config.yaml
num_hidden_layers: 12
hidden_size: 192
n_experts: 96
experts_per_token: 4
d_expert: 96
d_shared_expert: 0
hidden_act: "gelu"
moe_layers: [0, 1, 2, 3, 4, 5, 6, 7, 8, 9, 10, 11]
router_score: "softmax"
normalize_top_k: true
routed_scale: 2.0
balance_loss: 0.000114
balance_bias: true
router_logit_norm: 2.0
router_bias: true
init_std_router: 0.00849
lr_router: 0.000533
num_attention_heads: 2
num_key_value_heads: 2
head_dim: 64
vocab_size: 2210
norm: "layernorm"
norm_place: "pre"
norm_eps: 1e-05
positions: "rope"
rope_theta: 500000.0
rope_fraction: 0.25
qk_norm: false
attn_scale: 0.125
tie_word_embeddings: false
parallel_block: true
extras: ["capped logits"]
init: "trunc"
init_std_qkv: 0.0265
init_std_o: 0.00663
init_std_up: 0.0265
init_std_down: 0.00271
init_mimetic: 0.5
optimizer: "adamw"
learning_rate: 0.00104
beta1: 0.9
beta2: 0.95
weight_decay: 0.31
lr_head: 0.00578
warmup_steps: 425
schedule: "wsd"
decay_fraction: 1.0
decay_shape: "cos"
final_lr_fraction: 0.0
batch_tokens: [32768, 65536, 98304]
max_seq_len: 256
doc_mask: true
train_tokens: 319800000
max_steps: 5208
dataset: "wikipedia_en"
Below are experts of layer 6 (counted from 0) of a mixture-of-experts language model. Rows are named router (the router's row for the expert), up (a neuron's input weights, with its number), down (a neuron's output weights, with its number) and show model dimensions 0-191. Each number is 200 + 30 x the weight over its row's rms, rounded and kept within 0 to 999.
After each expert's rows: "gets" lists some tokens that make up at least twice as much of what it gets as of all text; "comes before" lists some tokens at least twice as common just after its tokens as in all text. This comes from a sample of Wikipedia text that the model never trained on. Tokens count by the router's weight.

# expert 85
router,192,223,206,211,163,164,176,205,184,168,182,267,220,228,234,164,169,217,221,187,232,177,214,207,265,177,226,220,213,240,273,248,236,173,173,233,191,196,185,285,219,202,211,209,184,181,175,201,193,216,231,238,179,191,229,177,253,213,193,201,163,231,169,197,205,164,165,176,207,187,122,196,258,227,176,167,233,217,216,226,184,185,174,149,204,201,222,165,168,210,213,200,229,212,167,182,194,265,250,170,210,260,213,174,193,134,209,177,224,218,141,148,231,211,193,203,156,224,179,192,178,134,215,190,192,180,186,184,167,183,235,221,272,195,176,201,216,202,178,177,159,231,136,159,158,188,171,257,231,159,204,154,179,215,181,194,196,197,242,168,218,172,253,177,213,181,186,236,203,179,199,232,204,239,225,183,196,192,233,209,223,228,188,245,226,180,161,190,239,208,168,230
up0,202,236,206,250,171,203,190,179,180,241,157,203,193,241,185,273,209,203,179,189,177,192,245,170,196,206,191,215,188,184,203,231,223,189,260,175,182,207,186,217,154,191,232,175,259,191,228,197,184,196,182,306,166,214,221,189,217,159,212,227,226,191,171,124,200,209,214,189,253,146,189,195,181,196,232,188,228,191,183,153,210,233,130,143,209,199,187,227,172,199,161,166,198,240,221,190,251,175,179,173,221,208,274,164,204,223,185,180,206,189,217,234,172,227,202,167,181,197,220,205,185,245,240,202,271,236,179,190,206,195,194,215,203,187,191,186,205,241,171,196,232,278,243,228,218,214,224,210,188,125,247,185,250,192,137,191,174,205,156,232,204,182,208,180,236,247,239,199,249,168,195,190,226,227,215,196,212,195,171,218,235,149,205,222,187,192,171,254,166,204,220,157
down0,185,271,184,201,213,161,174,188,203,178,181,221,235,197,195,233,209,201,186,176,226,184,196,211,203,218,217,165,234,188,202,190,230,156,215,271,195,189,219,200,242,212,145,208,193,185,181,162,203,226,179,157,259,235,164,221,154,204,153,213,179,210,182,176,198,213,172,131,170,265,204,169,146,214,206,188,135,179,170,212,190,253,244,202,190,233,218,256,178,204,249,136,184,238,161,178,200,210,256,246,229,248,202,222,210,272,258,237,220,193,197,202,201,138,204,227,234,189,167,186,226,264,205,206,172,202,180,207,178,223,206,186,222,215,180,208,258,204,211,223,194,151,222,193,231,193,212,183,158,212,229,193,204,154,229,197,192,180,181,188,222,228,168,170,214,204,208,136,145,272,181,173,156,178,174,209,215,210,206,170,192,211,260,194,168,260,191,160,218,174,169,187
gets: " |", "0", ";", " |\n\n", " his", "===\n\n"
comes before: " ", " |", ";", "–", "|", "--"

# expert 61
router,184,188,167,171,263,217,209,175,199,169,234,224,188,161,200,147,232,242,220,162,247,173,239,217,188,175,202,168,248,179,203,177,251,199,194,207,221,167,244,147,217,157,191,199,198,180,221,181,159,168,188,202,218,155,190,167,121,159,182,165,142,200,241,214,222,177,232,254,177,206,218,231,188,186,226,158,195,192,159,207,215,167,243,186,231,197,198,240,200,230,244,213,223,216,228,187,193,226,177,206,188,192,214,217,203,218,133,223,174,195,218,234,184,208,173,210,225,165,179,206,240,203,263,208,190,193,231,194,237,151,189,154,256,255,192,217,205,174,176,158,155,202,138,225,160,210,181,172,184,225,215,222,186,211,208,151,219,202,151,183,190,198,243,261,244,221,152,255,186,213,198,293,144,191,217,159,226,214,179,197,191,185,215,216,182,231,181,164,157,170,188,210
up2,222,233,130,226,188,215,254,198,172,212,242,153,194,189,206,192,156,182,250,183,199,209,218,163,191,174,220,196,201,220,151,176,186,240,226,70,143,187,239,202,171,250,232,213,191,222,209,228,178,247,175,201,171,246,214,190,237,217,199,206,199,195,186,218,191,184,206,116,292,214,180,217,259,261,184,291,204,201,165,162,197,189,187,164,178,184,135,165,156,183,214,240,204,199,206,245,197,150,209,148,225,188,154,201,185,181,201,182,234,210,221,179,244,204,191,195,152,154,231,202,231,208,185,207,206,194,190,213,215,199,183,164,129,205,227,213,214,194,194,196,235,194,195,196,219,160,188,178,190,178,198,157,211,218,218,229,209,214,221,162,193,219,251,225,228,189,235,215,182,170,202,197,201,195,214,198,204,197,191,243,185,208,205,154,202,194,231,259,250,207,209,206
down2,219,208,251,193,192,198,229,172,196,157,202,209,199,183,213,176,219,219,200,198,186,277,181,160,210,221,215,193,206,185,212,194,236,204,224,230,207,242,186,243,192,228,143,190,169,224,201,168,231,216,232,214,171,163,149,196,210,190,174,239,172,233,121,179,191,237,222,229,189,217,210,147,192,209,211,223,168,148,242,219,154,218,183,226,193,182,246,195,216,158,188,201,187,175,181,120,211,219,165,209,192,183,260,186,244,193,189,197,227,186,198,196,246,212,184,190,170,210,229,157,221,210,159,160,161,170,138,141,181,195,232,147,194,267,237,199,202,265,202,218,265,245,215,196,193,250,153,205,199,221,211,201,256,197,241,185,253,181,192,198,183,183,217,211,165,200,202,191,162,204,167,200,174,223,215,247,205,177,209,202,192,188,175,131,218,126,237,147,208,260,175,155
gets: " and", " to", " he", " He", " that", " it"
comes before: " was", " the", " is", " been", " had", " be"

# expert 25
router,236,148,172,176,167,242,173,214,168,158,237,192,237,249,221,220,151,192,245,208,163,233,225,167,178,208,208,220,228,165,239,269,172,157,151,162,194,240,228,199,212,193,168,250,187,239,224,213,219,211,226,240,188,196,192,178,231,190,200,210,210,192,217,191,203,174,207,208,222,216,185,179,181,212,199,255,146,161,104,195,199,161,234,238,223,149,183,282,241,200,219,146,194,201,188,215,166,234,205,238,239,218,167,182,217,193,227,167,211,135,207,191,251,219,222,196,245,206,191,191,154,170,171,127,254,191,177,188,205,190,238,224,187,208,175,178,223,176,231,175,200,225,236,174,237,161,152,216,216,188,213,170,166,152,152,210,203,201,175,187,187,183,159,229,189,252,229,194,195,205,176,223,202,149,236,229,206,226,214,184,248,228,235,171,198,182,238,232,170,186,176,202
up0,204,145,158,210,196,202,101,170,215,169,217,231,191,178,209,184,191,181,245,187,186,202,183,193,185,212,202,238,136,190,219,220,196,211,186,272,178,226,212,164,247,202,266,194,190,216,245,190,178,176,203,259,237,184,192,225,237,213,171,184,155,243,231,174,218,215,197,197,215,161,187,198,204,244,274,193,233,190,196,225,217,149,206,188,214,159,242,146,242,180,179,225,205,212,180,181,139,208,189,194,231,199,166,224,209,243,188,230,154,197,219,181,203,260,208,198,214,165,234,210,218,205,205,226,208,210,153,198,263,225,158,224,146,156,218,226,173,172,194,188,188,224,205,237,194,219,201,244,199,255,141,158,187,255,237,221,185,210,229,220,212,154,218,219,173,164,138,171,197,156,243,198,194,197,122,196,213,172,236,237,226,204,188,210,195,198,195,208,135,181,217,232
down0,201,154,174,231,186,194,224,188,194,213,220,203,181,217,198,225,162,201,231,202,232,209,259,204,211,239,237,203,188,229,179,152,235,152,179,186,193,203,222,227,182,206,159,236,160,175,157,179,203,220,253,194,165,213,224,233,214,174,190,260,210,150,140,212,225,178,150,171,189,138,188,218,191,167,237,234,159,192,236,265,228,246,191,167,236,155,211,173,224,191,214,219,206,231,168,237,187,225,211,178,165,219,240,222,258,135,234,192,246,193,162,243,176,241,164,200,173,203,158,218,185,202,182,197,224,223,195,226,215,173,230,153,193,198,221,153,205,169,178,169,190,260,198,167,247,228,204,200,197,169,243,261,197,186,150,173,144,208,215,157,178,181,133,207,210,191,171,174,223,215,269,219,125,217,228,228,201,186,225,234,224,226,201,197,180,165,189,198,194,254,180,204
gets: "\n", ")\n", " D", "-", " information", "ull"
comes before: ":", "-", "ied", "cc", " name", "ir"

# expert 52
router,202,194,214,150,196,186,203,221,130,171,205,222,222,254,202,265,152,219,235,183,191,188,220,198,177,229,223,239,170,159,270,288,208,199,163,166,178,243,188,196,166,220,168,254,180,245,203,193,176,202,218,227,213,229,220,192,232,184,250,210,208,214,236,232,209,194,235,238,191,226,190,176,147,184,197,235,175,209,114,207,201,188,183,223,175,174,164,252,207,215,206,181,222,221,170,233,163,257,208,195,162,201,172,192,232,147,174,189,201,157,194,187,191,189,192,184,248,195,198,174,149,179,200,177,232,184,144,194,176,231,240,213,155,230,217,173,226,219,178,221,196,204,199,209,215,164,165,189,242,217,185,252,159,175,161,168,235,211,151,200,187,203,223,212,150,208,247,217,199,224,215,203,233,187,263,216,213,158,212,225,209,238,191,180,227,169,240,243,223,174,112,177
up0,228,245,211,181,168,152,179,227,228,227,196,211,172,230,202,239,235,142,228,224,151,185,191,189,217,193,223,210,210,225,197,199,221,241,173,230,200,203,234,136,204,166,182,140,179,229,182,224,188,172,187,187,187,195,175,201,165,189,164,200,192,216,224,207,160,145,151,220,234,228,213,211,123,183,181,214,207,219,204,182,189,233,234,227,192,162,185,209,224,213,195,174,204,218,221,202,249,235,185,200,245,182,270,186,191,165,241,226,213,191,230,167,242,129,170,236,164,139,225,195,189,148,187,174,241,192,183,247,227,205,214,188,184,126,233,211,266,188,208,221,222,203,232,159,225,150,228,232,205,198,241,196,183,177,219,176,184,184,184,259,242,277,220,175,187,212,168,185,215,206,223,157,167,236,136,166,154,220,264,196,187,184,172,152,160,178,214,216,221,166,209,191
down0,206,236,221,201,213,201,225,228,221,211,208,210,203,296,183,158,181,222,233,221,264,217,218,197,154,216,250,189,144,178,206,221,252,234,155,219,171,227,205,148,207,235,199,177,209,239,199,139,163,188,192,220,213,193,221,219,178,198,214,201,225,179,217,123,154,170,202,234,180,242,187,169,244,218,236,172,192,176,173,180,226,191,243,258,219,184,202,200,202,216,197,150,206,132,218,204,141,227,198,185,199,199,192,215,198,138,168,198,214,198,186,176,216,261,163,185,233,179,222,189,188,173,189,150,238,173,175,209,185,246,230,165,163,202,190,241,208,156,173,199,223,206,138,192,183,223,158,180,190,167,200,195,181,219,208,177,212,199,176,205,175,144,184,179,197,208,231,157,205,214,184,227,245,226,228,177,237,151,224,153,150,246,157,220,226,257,206,209,221,160,282,186
gets: "-", ":", "°", ".", "\n\n", "°N"
comes before: ":", " ", "\n", "=", " •", "-"

# expert 51
router,236,203,154,195,239,240,206,178,228,209,176,232,209,161,214,210,274,221,210,165,213,200,214,219,271,219,228,144,210,190,256,173,189,155,206,224,229,196,223,230,210,133,162,182,235,179,236,192,172,165,162,169,174,194,198,265,192,198,155,171,227,195,156,189,158,195,196,244,261,197,165,215,167,180,202,228,184,191,176,213,173,196,182,219,254,219,259,173,188,221,194,140,196,179,229,190,268,235,195,216,207,191,185,177,169,203,210,236,215,191,168,153,212,172,205,199,238,246,162,208,178,233,174,193,196,209,241,194,248,166,187,168,264,218,199,178,193,193,237,179,196,214,215,130,147,214,202,233,168,136,167,234,240,204,162,176,203,207,223,192,170,227,228,184,133,172,149,206,184,167,188,181,232,204,197,199,174,225,208,188,157,164,185,243,211,185,161,252,189,211,211,258
up10,196,198,214,147,201,187,166,199,203,193,195,216,246,270,229,216,224,141,225,230,200,189,206,222,222,167,202,220,234,229,205,166,222,211,149,199,202,197,240,233,180,178,223,241,220,194,157,191,162,149,212,214,198,174,254,237,169,190,174,216,173,249,199,208,184,175,173,185,216,225,231,232,186,201,165,205,203,215,219,187,251,232,151,259,175,212,240,203,194,198,209,139,188,207,196,153,236,253,198,236,235,216,235,229,145,208,172,196,222,221,245,176,206,188,211,204,196,238,202,268,172,152,174,193,208,221,180,200,176,200,226,228,256,148,161,213,258,200,190,204,220,178,194,179,212,207,162,232,193,124,208,182,208,220,137,209,166,185,234,206,192,140,235,159,158,176,195,164,219,209,205,229,190,205,170,113,258,211,196,191,192,247,150,180,114,193,175,195,188,182,201,248
down10,188,245,221,248,208,192,212,205,157,150,259,181,249,160,215,260,186,213,217,191,216,196,234,162,195,218,156,172,233,168,170,171,198,190,220,238,197,192,194,201,232,184,177,183,235,193,258,131,204,214,212,227,179,211,207,153,228,250,250,240,190,193,197,211,215,252,182,218,158,163,214,221,176,219,188,226,224,202,200,260,202,193,197,119,197,204,196,238,214,190,189,165,214,188,186,172,207,149,213,203,160,213,176,170,274,185,220,201,153,189,225,218,142,218,248,148,239,146,186,173,174,190,246,193,195,204,210,188,205,204,171,151,166,178,258,217,166,266,149,202,174,205,208,174,203,224,148,164,243,183,267,219,166,188,232,164,225,200,208,222,188,206,222,221,212,183,200,236,177,208,230,197,208,165,202,181,187,168,223,166,226,216,280,203,242,182,202,231,170,145,186,172
gets: "s", "ers", "ing", "u", "es", "in"
comes before: ",", " in", ".", " and", " to", " of"

# expert 68
router,167,160,150,256,241,224,139,219,212,187,187,156,216,150,206,162,169,166,184,213,219,213,161,218,224,229,184,165,248,210,226,138,222,202,197,211,209,190,198,166,211,119,205,216,214,202,244,181,189,231,173,184,180,175,198,189,210,188,115,221,214,225,186,187,153,186,171,232,238,257,223,236,186,189,236,159,212,204,225,139,221,213,212,284,225,230,235,171,227,221,211,207,216,209,254,188,213,167,185,267,194,152,190,230,206,199,152,231,193,172,258,245,171,180,232,188,212,170,196,202,213,186,219,232,159,244,223,183,207,172,162,212,192,148,178,216,246,155,207,238,180,191,183,162,194,191,221,185,167,199,189,224,177,210,162,242,237,216,200,230,181,190,280,198,163,184,159,218,199,202,196,241,181,176,159,121,212,250,196,221,220,182,229,204,223,210,188,200,189,189,212,184
up0,213,240,256,215,206,220,185,207,224,201,174,213,203,184,201,173,232,138,170,203,188,196,147,175,237,202,153,193,255,210,211,182,203,172,147,222,225,174,187,173,224,220,191,199,244,199,182,215,201,241,241,176,205,221,185,266,157,259,145,201,190,178,204,195,226,148,239,256,181,222,168,180,210,212,242,175,197,198,198,166,217,218,205,178,225,215,181,171,182,198,210,210,214,161,205,168,210,285,210,200,232,249,153,211,170,171,195,178,234,216,199,246,165,140,178,242,182,198,232,228,261,227,117,201,169,227,202,159,191,228,162,187,228,179,219,174,178,189,220,235,193,229,222,212,212,202,152,178,184,219,217,184,210,248,172,233,256,196,249,216,209,187,198,198,186,113,162,200,227,180,210,200,154,265,223,178,139,193,242,209,227,223,158,232,182,191,222,243,228,153,179,200
down0,189,172,196,191,229,190,262,230,155,192,198,171,146,231,174,253,155,245,158,232,173,188,224,247,187,163,181,187,187,215,216,197,240,253,218,170,165,252,213,218,193,130,218,201,191,214,178,171,215,225,226,176,158,238,227,142,235,171,250,170,209,184,206,167,185,210,178,144,218,242,197,164,194,228,157,199,206,176,156,236,198,199,208,201,205,169,192,200,259,171,211,237,168,190,241,228,176,201,273,200,163,169,222,199,214,241,223,186,174,178,179,151,232,216,211,208,185,170,206,186,208,208,260,192,219,183,155,182,228,202,201,239,133,261,180,198,151,233,208,171,220,199,217,232,178,187,201,177,222,202,248,251,222,149,238,212,173,179,174,208,171,195,216,256,224,264,133,233,149,205,187,206,209,176,188,179,192,162,175,245,148,197,201,197,193,236,182,198,194,201,231,161
gets: "ing", "ed", "s", "es", "ated", "ating"
comes before: " to", " the", " in", " a", " that", " by"

# expert 5
router,190,192,165,244,242,241,183,181,206,156,182,150,188,145,156,196,217,220,229,216,209,188,172,199,204,185,150,169,166,208,106,196,175,191,171,201,188,241,153,169,172,170,189,176,210,209,262,202,220,182,176,172,251,201,201,177,244,184,224,175,189,217,182,198,208,220,182,227,208,217,189,233,146,188,272,155,208,218,224,204,238,216,210,213,242,235,251,218,205,220,206,201,229,224,265,218,163,209,226,214,151,156,168,190,225,248,208,192,197,236,202,166,153,178,233,213,174,220,205,140,166,171,184,207,227,216,237,157,162,205,210,192,187,198,168,194,152,234,216,189,142,237,210,232,200,226,221,223,203,175,231,282,193,304,208,186,209,164,185,173,160,204,220,206,147,229,207,206,205,198,228,196,217,151,251,231,193,213,224,199,197,208,210,236,242,206,123,192,177,217,210,189
up2,133,205,198,186,209,214,166,196,231,231,206,237,207,164,183,161,220,250,282,178,167,210,162,177,212,198,170,186,224,224,233,219,245,172,236,159,196,196,211,222,227,243,198,196,211,193,205,178,217,204,208,214,150,224,229,217,174,259,199,223,192,203,165,180,202,193,235,248,240,160,183,168,160,216,200,205,172,216,190,207,207,213,185,199,175,194,165,213,246,203,165,213,161,211,185,218,165,216,217,191,277,215,208,187,162,196,159,140,221,167,276,231,191,183,144,248,264,178,211,204,170,205,217,190,189,234,199,250,183,190,225,236,193,202,227,195,242,186,212,200,265,163,206,150,191,170,150,201,182,194,179,160,145,195,179,181,193,188,243,268,263,204,209,184,277,178,189,151,222,161,197,187,217,215,213,150,214,189,165,187,237,249,150,166,165,181,250,190,191,232,162,206
down2,192,264,153,186,161,238,201,210,239,195,172,213,201,183,174,203,218,177,222,167,221,204,145,156,246,204,190,199,214,243,203,214,195,208,210,138,174,150,140,208,216,179,221,185,191,156,239,153,199,235,297,188,221,222,197,222,228,199,163,184,200,165,184,236,241,202,199,205,217,243,183,210,189,165,209,230,150,216,214,240,215,200,202,190,253,173,231,227,179,182,242,191,172,194,241,182,114,245,273,214,247,177,226,236,216,184,203,164,243,157,206,212,167,234,193,198,214,145,164,206,238,200,172,224,184,224,186,220,138,181,203,208,239,186,183,197,151,145,179,247,200,232,260,182,167,251,151,184,188,145,184,250,205,204,187,183,191,197,191,173,218,198,180,171,236,210,126,166,223,194,249,222,196,225,190,191,181,168,216,207,197,210,181,177,184,213,215,206,208,240,214,231
gets: "s", "ation", "es", "ction", "ers", "age"
comes before: " of", ",", ".", " and", " in", ".\n\n"

# expert 21
router,203,173,215,191,208,209,204,198,220,189,233,205,260,229,174,238,162,150,248,185,146,194,202,174,203,209,170,177,196,207,225,260,172,169,136,191,175,254,164,219,215,198,160,231,147,219,206,182,197,137,223,241,255,190,257,199,217,198,233,212,216,190,237,266,203,185,224,188,201,201,164,137,222,225,191,215,229,160,168,198,235,212,168,205,198,176,232,225,221,180,215,181,207,200,182,189,130,217,234,217,233,207,181,162,218,171,248,188,209,155,161,222,211,188,208,216,240,206,225,180,154,179,121,147,252,229,160,189,148,209,220,247,185,173,191,241,212,226,183,230,231,210,244,197,244,167,158,196,199,195,258,215,171,213,161,242,219,175,172,218,212,141,192,234,150,178,227,232,243,183,210,221,231,166,218,228,176,216,179,197,219,228,168,174,206,168,236,215,175,189,161,151
up8,189,194,151,221,169,214,215,154,209,187,214,214,220,237,234,221,174,230,247,205,172,184,195,178,215,265,215,249,187,259,198,224,176,231,186,207,208,196,182,197,177,249,209,208,188,214,237,214,204,131,202,183,156,246,212,168,190,206,232,148,200,165,261,152,234,214,232,208,165,223,221,189,171,259,237,224,220,264,244,149,186,215,158,261,203,162,221,147,176,187,173,168,203,201,212,230,212,220,189,220,238,143,223,209,240,181,220,200,262,248,190,186,155,229,233,218,220,232,252,204,182,164,167,225,194,176,187,198,203,199,196,187,143,166,208,200,168,198,215,205,179,215,251,162,178,229,176,207,234,202,141,252,201,223,241,182,151,206,209,179,160,233,176,201,146,234,222,151,162,194,235,225,195,167,189,182,196,201,213,241,210,162,181,128,187,176,184,224,219,201,250,164
down8,154,159,139,178,152,146,199,195,244,230,216,193,226,220,154,180,225,235,188,170,182,178,198,145,257,175,233,207,225,241,196,208,199,168,220,170,235,187,138,236,180,197,183,207,201,169,217,177,207,168,197,217,145,212,229,189,189,226,189,225,210,257,212,212,137,159,180,155,236,244,189,278,216,209,176,243,210,228,137,254,223,181,223,161,190,171,180,157,221,186,172,199,209,188,236,194,229,205,245,196,162,170,213,220,230,196,179,181,190,178,218,165,192,165,210,199,193,181,176,208,245,180,309,208,178,232,177,234,198,143,233,182,222,195,245,213,208,228,214,197,197,152,212,194,240,204,262,213,237,196,195,168,173,200,163,177,197,224,232,203,189,185,198,266,188,223,210,196,209,232,203,160,238,195,151,206,209,204,190,181,204,202,178,221,166,167,199,273,163,259,175,207
gets: " Sy", " Or", " Ph", " Cl", " Gen", " F"
comes before: "der", "amily", "yl", "n", "ade", "="

# expert 49
router,177,187,216,191,259,202,240,160,228,176,201,190,200,204,197,178,235,199,179,198,167,184,229,213,239,173,159,121,209,189,188,190,224,167,179,237,172,235,239,170,224,204,202,165,153,175,172,210,195,187,173,225,187,185,178,237,226,169,177,203,210,164,236,187,220,210,179,234,193,197,227,195,141,146,232,171,183,174,206,178,188,205,169,196,159,205,264,204,186,189,172,169,147,203,174,199,199,245,174,229,197,180,240,221,232,237,163,204,192,148,175,252,231,199,228,164,203,233,155,225,273,191,213,228,192,208,200,182,234,204,173,206,174,167,197,228,234,251,193,230,239,286,231,200,191,238,220,270,170,179,193,260,196,198,214,208,244,158,123,190,215,236,201,253,202,152,177,192,237,229,216,213,175,133,266,196,182,192,192,194,200,168,235,227,239,223,217,199,145,188,220,155
up8,208,243,228,132,180,246,169,221,229,207,221,220,247,231,232,237,196,230,213,173,115,166,227,205,214,227,209,143,193,177,227,229,215,162,174,237,168,202,235,170,184,204,167,205,220,203,198,164,156,147,221,185,180,212,236,197,225,162,122,195,246,171,194,213,231,167,149,242,225,188,158,206,232,205,210,204,172,224,164,201,194,177,205,191,195,197,204,189,201,219,192,176,232,230,184,193,210,277,252,176,226,153,190,214,198,212,213,199,227,231,174,144,177,195,170,188,190,192,178,211,180,117,114,180,189,231,191,185,246,163,221,183,218,215,256,204,180,227,231,222,184,219,233,188,202,183,218,244,178,180,221,165,238,242,184,170,236,198,220,208,230,166,200,202,156,197,243,212,191,169,165,200,194,210,153,218,136,206,185,216,199,199,202,182,201,180,231,273,223,195,191,287
down8,190,204,241,209,227,193,226,163,263,218,203,230,146,180,227,225,227,234,215,151,201,222,162,195,160,168,224,191,188,273,183,202,223,283,189,247,196,193,192,156,169,240,204,198,222,171,207,193,234,172,203,220,160,185,226,161,198,216,202,213,220,212,184,235,183,201,191,151,171,213,168,213,253,183,196,214,207,185,187,213,176,240,179,212,178,198,237,135,219,212,184,228,152,233,213,186,222,192,191,180,230,218,224,182,204,206,204,228,198,169,198,200,246,196,270,219,218,171,226,149,221,176,223,162,147,190,205,243,179,166,180,170,179,188,242,196,170,162,188,208,185,224,200,185,238,256,201,213,119,205,184,234,216,201,181,165,218,260,156,200,199,143,217,190,109,255,169,204,150,212,177,210,207,241,201,262,175,210,205,187,147,193,217,127,269,183,186,210,234,188,220,189
gets: ".\n\n", ".", "==\n", "\n\n", ".\n", " ==\n"
comes before: "==", "The", "In", " The", "===", "A"

# expert 48
router,160,191,129,199,175,195,236,159,212,209,198,187,162,184,186,176,200,195,177,194,213,236,245,201,219,205,189,199,244,186,178,173,229,170,213,214,244,207,195,175,166,214,206,183,237,185,219,216,117,217,146,218,230,196,139,242,205,191,171,190,231,169,221,144,137,208,204,229,231,230,176,237,236,159,254,167,250,201,214,165,241,163,214,276,135,165,220,199,196,238,232,208,238,165,192,187,196,205,169,155,156,172,183,241,223,252,168,229,207,176,180,200,222,216,193,172,178,230,157,214,185,243,174,197,182,234,160,218,176,157,174,234,185,198,191,226,248,182,193,193,167,222,206,253,136,204,199,235,201,183,229,165,235,171,227,180,200,193,171,172,215,203,197,174,217,224,231,222,188,228,221,208,209,194,178,142,245,166,172,256,255,228,242,230,236,241,206,176,219,171,223,252
up2,206,197,184,196,230,201,237,166,220,187,254,159,178,191,259,200,239,205,204,177,200,134,171,193,206,243,218,193,214,189,166,203,180,224,162,169,168,250,216,142,194,164,232,208,204,195,140,197,211,201,144,151,167,245,164,221,243,226,204,188,163,186,204,220,183,202,233,199,239,225,184,158,204,235,171,202,192,208,195,191,230,237,171,198,241,137,159,286,204,190,227,237,178,193,166,232,181,201,217,235,188,185,201,216,104,165,215,222,210,169,178,217,242,161,206,234,214,220,211,173,199,248,231,203,207,239,218,193,190,186,174,222,170,224,242,155,178,170,190,231,129,235,191,186,188,208,229,129,199,235,227,181,198,289,192,214,150,212,228,213,186,235,146,201,211,232,167,149,165,186,193,147,186,225,221,203,212,212,240,221,179,222,209,159,209,217,215,182,203,233,200,152
down2,173,144,198,192,178,190,188,203,175,185,148,240,201,169,185,219,134,231,248,198,199,216,237,242,254,205,194,244,209,201,195,206,207,192,196,215,201,170,230,207,185,213,191,257,182,210,248,198,193,172,246,127,168,204,172,199,227,200,191,196,188,227,252,191,197,209,215,228,273,216,189,201,191,180,152,224,243,221,211,199,231,222,207,202,194,212,192,163,239,198,197,170,226,228,166,154,178,188,193,189,215,198,158,177,186,194,185,171,146,176,190,197,174,222,206,184,268,200,188,205,198,203,197,162,147,219,172,184,184,198,234,220,225,175,193,215,212,141,199,213,193,236,204,208,206,148,164,202,226,196,225,234,208,147,183,102,195,237,143,225,234,205,242,188,253,203,161,187,214,194,182,113,213,232,261,190,210,161,187,168,231,182,209,175,199,327,194,203,179,244,219,242
gets: " in", " of", " on", " with", " for", " from"
comes before: " the", " ", " a", " his", " an", " its"

# expert 4
router,155,254,170,204,205,252,211,225,178,194,261,156,155,158,155,126,188,205,183,223,222,257,165,204,214,162,189,180,202,181,185,168,199,129,221,223,224,267,205,171,166,172,229,206,162,169,207,223,196,219,136,178,165,213,145,213,217,170,160,198,188,196,228,210,183,186,178,241,186,225,190,179,184,202,248,163,242,177,214,224,195,244,204,206,191,223,219,236,225,217,187,250,166,186,194,241,224,164,220,222,159,146,200,210,215,211,170,209,145,204,162,201,231,136,222,231,227,135,193,165,247,207,194,208,220,236,184,183,217,199,211,154,174,221,222,174,237,191,231,263,159,189,204,211,210,218,201,136,209,180,182,232,222,256,211,197,171,180,213,203,188,271,191,223,216,179,213,172,242,229,246,197,191,199,221,182,235,192,183,219,174,212,239,232,201,222,173,149,239,212,226,143
up2,184,202,188,179,201,147,228,124,194,183,263,217,264,212,206,189,252,213,206,231,227,205,182,198,168,175,181,231,180,199,171,213,205,214,227,199,191,232,182,240,206,189,212,188,198,187,181,145,185,208,173,189,251,202,220,174,250,208,207,195,144,177,190,202,188,184,150,271,199,234,157,198,168,186,193,113,225,172,251,194,236,234,129,196,216,206,215,180,208,214,166,220,166,214,268,124,159,244,182,151,186,135,170,165,172,240,156,191,200,214,174,161,181,193,203,200,209,204,227,141,172,196,180,194,201,199,197,192,133,236,240,206,203,191,200,255,201,202,189,202,209,227,133,199,207,210,160,228,230,198,146,235,166,202,211,191,194,201,202,218,199,187,200,229,203,193,170,188,230,240,181,208,192,213,238,224,239,192,185,248,240,230,225,151,205,215,202,233,259,279,204,183
down2,182,209,187,210,175,184,184,203,173,218,134,182,148,140,185,200,176,215,219,255,199,192,231,258,223,210,211,188,255,174,234,165,158,220,166,208,224,158,217,177,193,193,208,167,221,231,242,199,189,235,210,210,167,196,224,194,129,157,129,143,210,188,178,173,229,159,189,169,180,262,199,176,227,188,143,211,172,206,174,234,212,185,235,259,259,202,245,235,227,201,223,219,219,190,256,237,213,207,233,250,213,200,211,194,154,162,216,199,212,213,170,191,228,175,190,234,175,223,195,240,142,180,183,159,223,199,214,179,282,165,237,196,211,227,147,239,219,207,209,208,261,185,206,224,176,212,249,180,220,173,215,184,200,283,208,199,217,181,192,191,183,213,227,207,185,180,201,256,185,137,192,234,201,168,235,196,148,224,198,176,186,154,165,196,196,154,218,187,175,198,181,169
gets: "s", "ers", " ex", "er", " res", "es"
comes before: " of", ",", " and", "earch", " in", "."